config.toml
moe_layers = [1, 2, 3, 4, 5, 6, 7, 8]
router_score = "sigmoid"
routed_scale = 1.5
vocab_size = 7298
norm = "rmsnorm"
norm_eps = 1e-06
tie_word_embeddings = "early"
beta1 = 0.95
max_seq_len = 1024
max_steps = 8642
Below are experts of layer 3 (counted from 0) of a mixture-of-experts language model. Rows are named router (the router's row for the expert), up (a neuron's input weights, with its number) and show model dimensions 0-159. Each number is 500 + 40 x the weight over its row's rms, rounded and kept within 0 to 999. Numbers have three digits each.
After each expert's rows: "comes after" lists some tokens at least twice as common just before its tokens as in all text. This comes from a sample of Wikipedia text that the model never trained on. Tokens count by the router's weight.

# expert 0
router:587443575518563491498464467494514476529496589459492496479467538555473476520481489518491476388477435486492509482521486485485515549505470514518520454545447454486500479547455535514466565491488553582552475463531611544479422465459554462540504499462400549470456454506560528495479455547515494422457534458436490500442534452509520489487487526568535496481557482458528458546516514424502541480483471504549455472515521458487418528510522497448446551501470544435527482635531528526493545523503501
up0:484534510531517496501450507593544585471525474451536466486489483515472479562534486492535451490482461554468526459468574498530486551471533566452565490554503523541532487525477506457532464546490437497518518489501485443454435529440542458479506599490501508570534535453500478473483462505444597521518472485531511462454519581454500487488445532525473489526534493466519481507573583494485601525517515500562500542451555445411492502500565453577483530512464595479423552528594563555507534423518514
up1:534548492428542430513502492537428500556473483496558458468542592395493534492527545439518462500525524495454540524589450501470480462468435606476472480498551466512513473482529460475438578512542515483530529534545513550435523489532508531474495460497479503455526501468560535515485473506495462557494487490514572552430492457445535541519572496413454479561528525544465549435522524580477593469462511530523494572439491555574512532542458484565482465466463526511578520445444540492452534489471550
up2:507490476548507461425494504464461575514512444473510507436479500452514507547556392526526483533519557532495532536504446445533537479548481524543475487514394453495434518493546498457458475458532516520447469514608533433453547522475543443479548518499556530493534448533492527481532552496485522490506504439547491460462476548545489513501645473489515525473500490479423534514538488454562546566487531526555489510538441465479422512552429487481456533500503508563496509494516431497452489518460567
up3:544475500521478539543463439420511458454483545440507475526422518580511592474543489495466500488516495447515482504539451510470499550624484542522536483491489494508442537459502487480496507464474426612472426542469484458508550547453519427538502526521492470555511537485527528471478453513513491410453516493483471530488637532518480454472511522492491477559492509557442458504514576425549537412523473571478509515495559453431475533512500544474437481463528509480473469517463552449506539540543471
comes after: " ", "–", " (", " +", " $", " −"

# expert 14
router:552534531597542426478455470551494552520443525469456529458514562566487531457549515471534564455557527391435479501549563482494499504557458516494510519480462445502477587570492523509510478478447522514495462532506554472472461496530537460539547497476536500552501485564483511533493512512491480495468484446472463416462468505467505433623522497480529513538517578511493472509526519456451483536553522474457456523499500457476505509574524511510460521500519459553520561507472526457503473501463460
up0:527509463475478497497553502526517438484433466507472480451502425528505481499500480494479510548544457571538541549502489445477519520526460576533528459476532555505465478429449502512466536553560542476455486470468496509519524523440460469478499430506466518527542465539522556523540483546529538452577513520564565482499549423543519557428532504483481441474477450450502491574527575561527512464465521518509510511504484500534515525452460515476497482480503549456523464552590500524473508501494507
up1:553502485497518556461492578494567492528455500572514492519453532474463520500484554513526531542484516531563517597495487540522527454501504535602533446505469527507448461548420493486555460453544557492420452444528537539515544494455568518459543483495516468505479464487484543502524521511464486614530512467443466461575507517467421532519442485419539505494531456472501524465447515508470517601504484513482426511474507458509557573391562484522524465533511542564538560411455531509560544521556485
up2:528549515548459493486539536520517451555494490511471479512430513437510443502492523512442530504456471526534531463377504436465470445481550524483549537457567440499532537581497496445408473466501502444510525414541534545488480549501479527505471427518607567455459495429471440528496521522471446505400526464550469435478517513491470477481508579524466494524499502534509485504522464554559503487479573503543500482598519494503554489503554495526490537574488461537491400490458466518495486470442541
up3:460494540437559480481573509516510541424505513492512522536475489434441525552440546402524512474445568430537436519493489592530479406485511494512493576426569568494469488517418514497453511445557499500481514519516523565436562481492487508545517519489478496515481507507516457522457477435544491586426433622483544475521522452515541495484533534539413449529505523488496580504550492559524483560524416533481420495501426478485472495476504439451513528516512524428542493477461486530468507448541476
comes after: " the", " \"", " (", " and", "-", ":"

# expert 8
router:574500515528499517495476517479474457603541481459426423472537506495402485520457514561562524550469409500516524536572441449530523562508503563505484516533497486475518555535453493500447485496565571541521492480465482555459479482420498526529507444509475439499568542479517479505397495531485499460439560551542451430457443487469532502449528518532541500510495477426436491537544513509503493479505467523496525457455585496493458497483545506547458539472501546489533443605466578502497544434539497
up0:498503532552457442497481495539544475547519492452583554514483489517469462428485433443484420443457484494545535462505586563491516510526475518578466524475537548538465460520496499538509503461525464482531497464561464446519502469502512471514498512448490496483466472540484487510550507533534484499543467528395511459496459538580543512579549517425460513542556550486479539524520515541491495479439546480388545467542481534533501435551533479466524562435591490544454449511499468535516441510446503
up1:499521530485496428494567514485451494535486526510571545451520448568499511464544461541479525540502519558500548480530558459511470463497526443481545547447537489484562525512561497423547445508506525370534496483475544522475500488486523500486503532511508462516484459539499504468565467539550504519472489501490556590520493507473505406561432463499434407479451557486517561486475441556545534454561467426521468513601491425476520465510573489537520499568519496565454554502554467502492559467552448
up2:480599507493448462471493507480552553524481556552477504461514500499465482476539533504581508460469579491523551517517545530556464480494528492528496507500463512425498473448542545469537520518534534476503489511552546516488578474486513611501472517493575540527505485505445494520507457559479508548477501527423501527447488464545488531513522526521499468523452524516521505575570479497414533510512503534493463399512478462475536505517480452488577494488564498486476541504447511535486479522474557
up3:457573510455506515498439463572554505532508484536488402481467433467531490486430529486447442474556552510449506553518545489510572522522461571475521525486443405515480490531565567468411552455545504497424461517432464556545504509476492530430524463488505466481485517439568556490520529560473552482508446496512481500559493496468528508503549537501442499488506410440526381405453546483533470485537502518504510496566481512458503565525498514487486485495491565484591456516501459559493501469501498
comes after: " |", " |\n", "\n", "|", "0", ")"

# expert 11
router:601551513516523495523521476499518571565518487421438473465516495480560486504537536524537502475486464466574512474544538410508493525523552556469460495551544499485538518538481442428468493472532527446527469450555507465567526502514457503461517492511505517459497507486472567539505428503503439497536459398530509471449470475458460483508491559478512484498470494410500526520557502510489518520521477520543459476482431466470560437524481483553469450437496474479463516470464526540418550490497523
up0:493491509538484579515492496438418527544486454502482535555499541467535433444510406495503556493489486581469523502442528518471522505527493538538450448561563438406451471524490497484469512487490512470557498570496511522486493496510434528496476558437504480516466480504460589552475478426406515390480466487530496510493521480471528523503485496503503535467542544555471482522504398523564448512450476458497482525479443477419521522464560468511522561489487493516558505437567504531464520500482485
up1:534502572446486502472499500479542490524531438441552565506557525511495529408443470456465466540501456475489515508556473426466522569478461536556505486627532439466579494506515499544534565496537483495455486480532537511576509519531469512488488556514441532534486496461491523436516551533540525517534453524470443550428455469515454434538499528531471559440467473535484538439602566500552494493463529464499533476502551491469425485501496513523586514520505545460521559516524534483549483426505519
up2:507521463492551604546496498484525491534482538590464436486425491531479449486554570480545542443525529453526485519580512468528461530513560471506463519478470468473513624443549557443490447423515397520471490501514526523487460463483498478440544477479528446468546514469549518509522468542482522525495475450433502490497483484438494477509518552531477522476529488461525478501467518447476532515493562506431544485578480506440457515544524475549477509452555437485547433434580497491443472528497486
up3:467523504543547536533552526467563491516463517537429583447478534500479476479527552518475526471543498444498545532513476465598468486509529522470481546460529450408604493552506521547586433479502499426533450506509546477474501463512531568543522457407528401494495443462483436505429533503502520522542510531437529492477465498484468582585484542493457469468489525521555480483477526520457504485505433460459540529512477449502486560500523474554475479508517466516502493534520501507431489518504513
comes after: "20", "19", " ", "18", "–", " in"

# expert 2
router:475556547488459484486487555510493522500529462477493488524508469491519506456529496521633473445444517543450466448504548547468461499524466521433472479464483466468498520444527442498468444524516478573511436468519461493535500416519500529485528531454483485464450459538603445467446499539448483443517529471520473513436447439475511525484472505539560547553508474549466546531581467520502525538530543485448482563452507496492493556500483511451548453504479436509435500534533543586459550455523478
up0:560484449445547535539534534518507505446497556538506545488486542547548478504560468506545541518529515532456532491511462496425403504461585441490518480542505505478516449478502578475500446450502463513449493517419522476546454547451448469493535505527515475502415501507512446546536470487528510523547498538435493490425503531475508483476484437485477554477513508553541512465489521430513504514483504470522525423474554477502524455550521479465443457523460429504492491486461517516550531483452529
up1:481449507459523487522561483462526582504500489505429501570475504528502516507514451555571476516464516478554569495503475465496619515549491441492470538413518524464513533492447447554529490494465528528555457461468505474569521397428504513455502490439506454531518506462549416490530473449587491424486554495545507534521527531442502458552384502519528496444477449524565467495496523472524514486522449478471454505485478516544480481528498484459619496535595497537424439530501426420558541481508478
up2:506500504437543529491502486448537491434526554461470442442482527509468449551446529574515560528495519470564475479550518558465512498505490447471541538522496518495498492481503537560498447496514510469494489478494432496449524488473587531454396546515536483538455494575486498502490501638468540484539545472504507485470534496539502516489514447476543532432503444538494520468541513571507443506494479421522457495453500520532483503537494475508460455493515497481482551569471450474536587498408474
up3:495442533432455456522490464531528549460535497469519511450553553516475506527493495528528490454459388472487524528485473489525522535500524551484490487484496504478547446530467472502537525508524570546503510494538516515484486463446471528430522542413462518466500520436539492483450569523505582445506509509449417440462624439517487488483522455482503509496471470449525526458479530530480510488514453518440524457437511472500493519498509452489503513528426483534538505575424454510454512426517444
comes after: " of", " the", " in", " for", " with", " to"

# expert 9
router:551540475490560503499480438504428528463499549499500511478506593541519474456478540446455549484509527498452527524537521479568456467499535546509552524512465467500525510530440500487438525482456542602545434499497500503500430477442524484582495501486542515508446517542543511520528488522476443424488523433455509459403511579454505557501509541539497492497480503511540483522554505494534462465550564491611483589518518423463532475604501496467497459496514532525486488569466501547501481528525507
up0:511525527465507525525387513509498498521528515473434479499542498500468528508459485513520577438448561521470558519525510458569470463464517483458466544478512510499512549500400458580526521483550535417460554503490523531540478461571569519518401521550515477465474451488489512536540543483462471536487485546469504466447466460538452450488481416458564478494487521503558541618513499506524503456531497514483502415509510500505530511461473551504489514566560431491505511526510491555478455528501555
up1:454542465509504485464458479554461489548437438474550572447487539519448539506455539434487455538536486448467484458533495420541440453550497494443566472488522486475469477474447562421436454480528495553499443489460447504503493497474516546449495508492511439481524409470449441464531559526479426504477538506449522544454561455456536489404465528455502500518469508451413494494508440561498427423497458500478563480461546480512484513550510444508506499420532508607483469466418473506550446512455508
up2:507450537458474481485511537499476488491485522479491436485518452523482458507489487515523533472528408536468507501495539528520507558522450556508500522441478556467467560569463519444459526475571530491548521499552472539523514430489460534547445483505470508480456472526494510532578446514516479509472442520479484515454504462519496489587492544466573464441510536442474483451474463545395478507441507489529532446500498400398516464560538445556554468490462524490535527520535501508550539470505497
up3:541509504464465486533473520449543491521552463503489481502483487528509480448452519540567537484452552430432546517576461534455464490462500415525521486493477439509422447435513540454522501462473526503537498417480504508498567445514513537547583527513500452568564468557550514479462504489456500536482473476440514552471519517506476537512543474500517528551575450461541534574534455517432530483421540544517521439520492536476562461458500482411447558510438423514548499500503464603505566484477532
comes after: ".", " ", ",", "00", ":", "10"

# expert 4
router:529488510519491447529437532497522521473506604468459491471484559494460411435463517556465554514551461438441525465518483476497461580529568525428528531492466512495468504496545512536461489469581512580538468552482463506516524476452481494483522491449455540531483468514508543528492445528480516477504500471499513502508457509456501533538513579469521513479474574497495529575520509425450491548498495543511462456449621490500479509582574449477532536585511503509534380542444552516548434468446554
up0:457554531534501420510500599418528491425473472498472512498479499470514522532513474509538565588427502487474522502594474531459528465442510458537555410458488501477494460458465537472498485401476531563495487469541490505543525503487557507510478529484470565539578510560513502544529465491443474500522452538496578530500465501588512480468467509471524536544495460478553543565497492426511502438525530514470544487493541481485476495475486503430505494498457490511543573425488489506481433499463535
up1:451524547446471528494493482525494450476498497534509426474492505475463457475417457498511496502438498454486499496551493474491534517530509541536537527548556457487559445493558527515509490473526460490410450573453495476596570551494489499501508500525524619420457443510516463576560491500412555551450501535523554496552476541494464527485556485474483473485510509496523488521512467501466593490484532485532539561542453507503495486553506465526447505550480479445515485437588463516524468512399569
up2:541557506428515615479453554488505540500528503472452455476465476554505499533538516528491467454535473512489489520486572582540523515500505472489517475491478500600453509538533514458438451503537532560608447485448399497559522556495525468508487549493525535540486538485512506449467515495525505561568466517465482503477454496467513480491502503446490496480586471462500501586512595544426519499497493465525527504504508491582623498517577523520475526543546499483489446541460500517522474510489477
up3:583442491475524437509584586525520507395502468483421489504469509454514463419419522488479420519502518492479488509553559547474525526546513543494519524508502496466478465511537454552518440487483533556460442490440490493513493521545445504503456502507542490517522489531442498471554534518411526470476466450497560439472468497488443529477515521417497482497508543439533502457515514424517507490493492483438503545575532498519448480562442526536498434587474526463477503496497479512479517519494518
comes after: "\n", "-", "|", ")\n", " |\n", ":"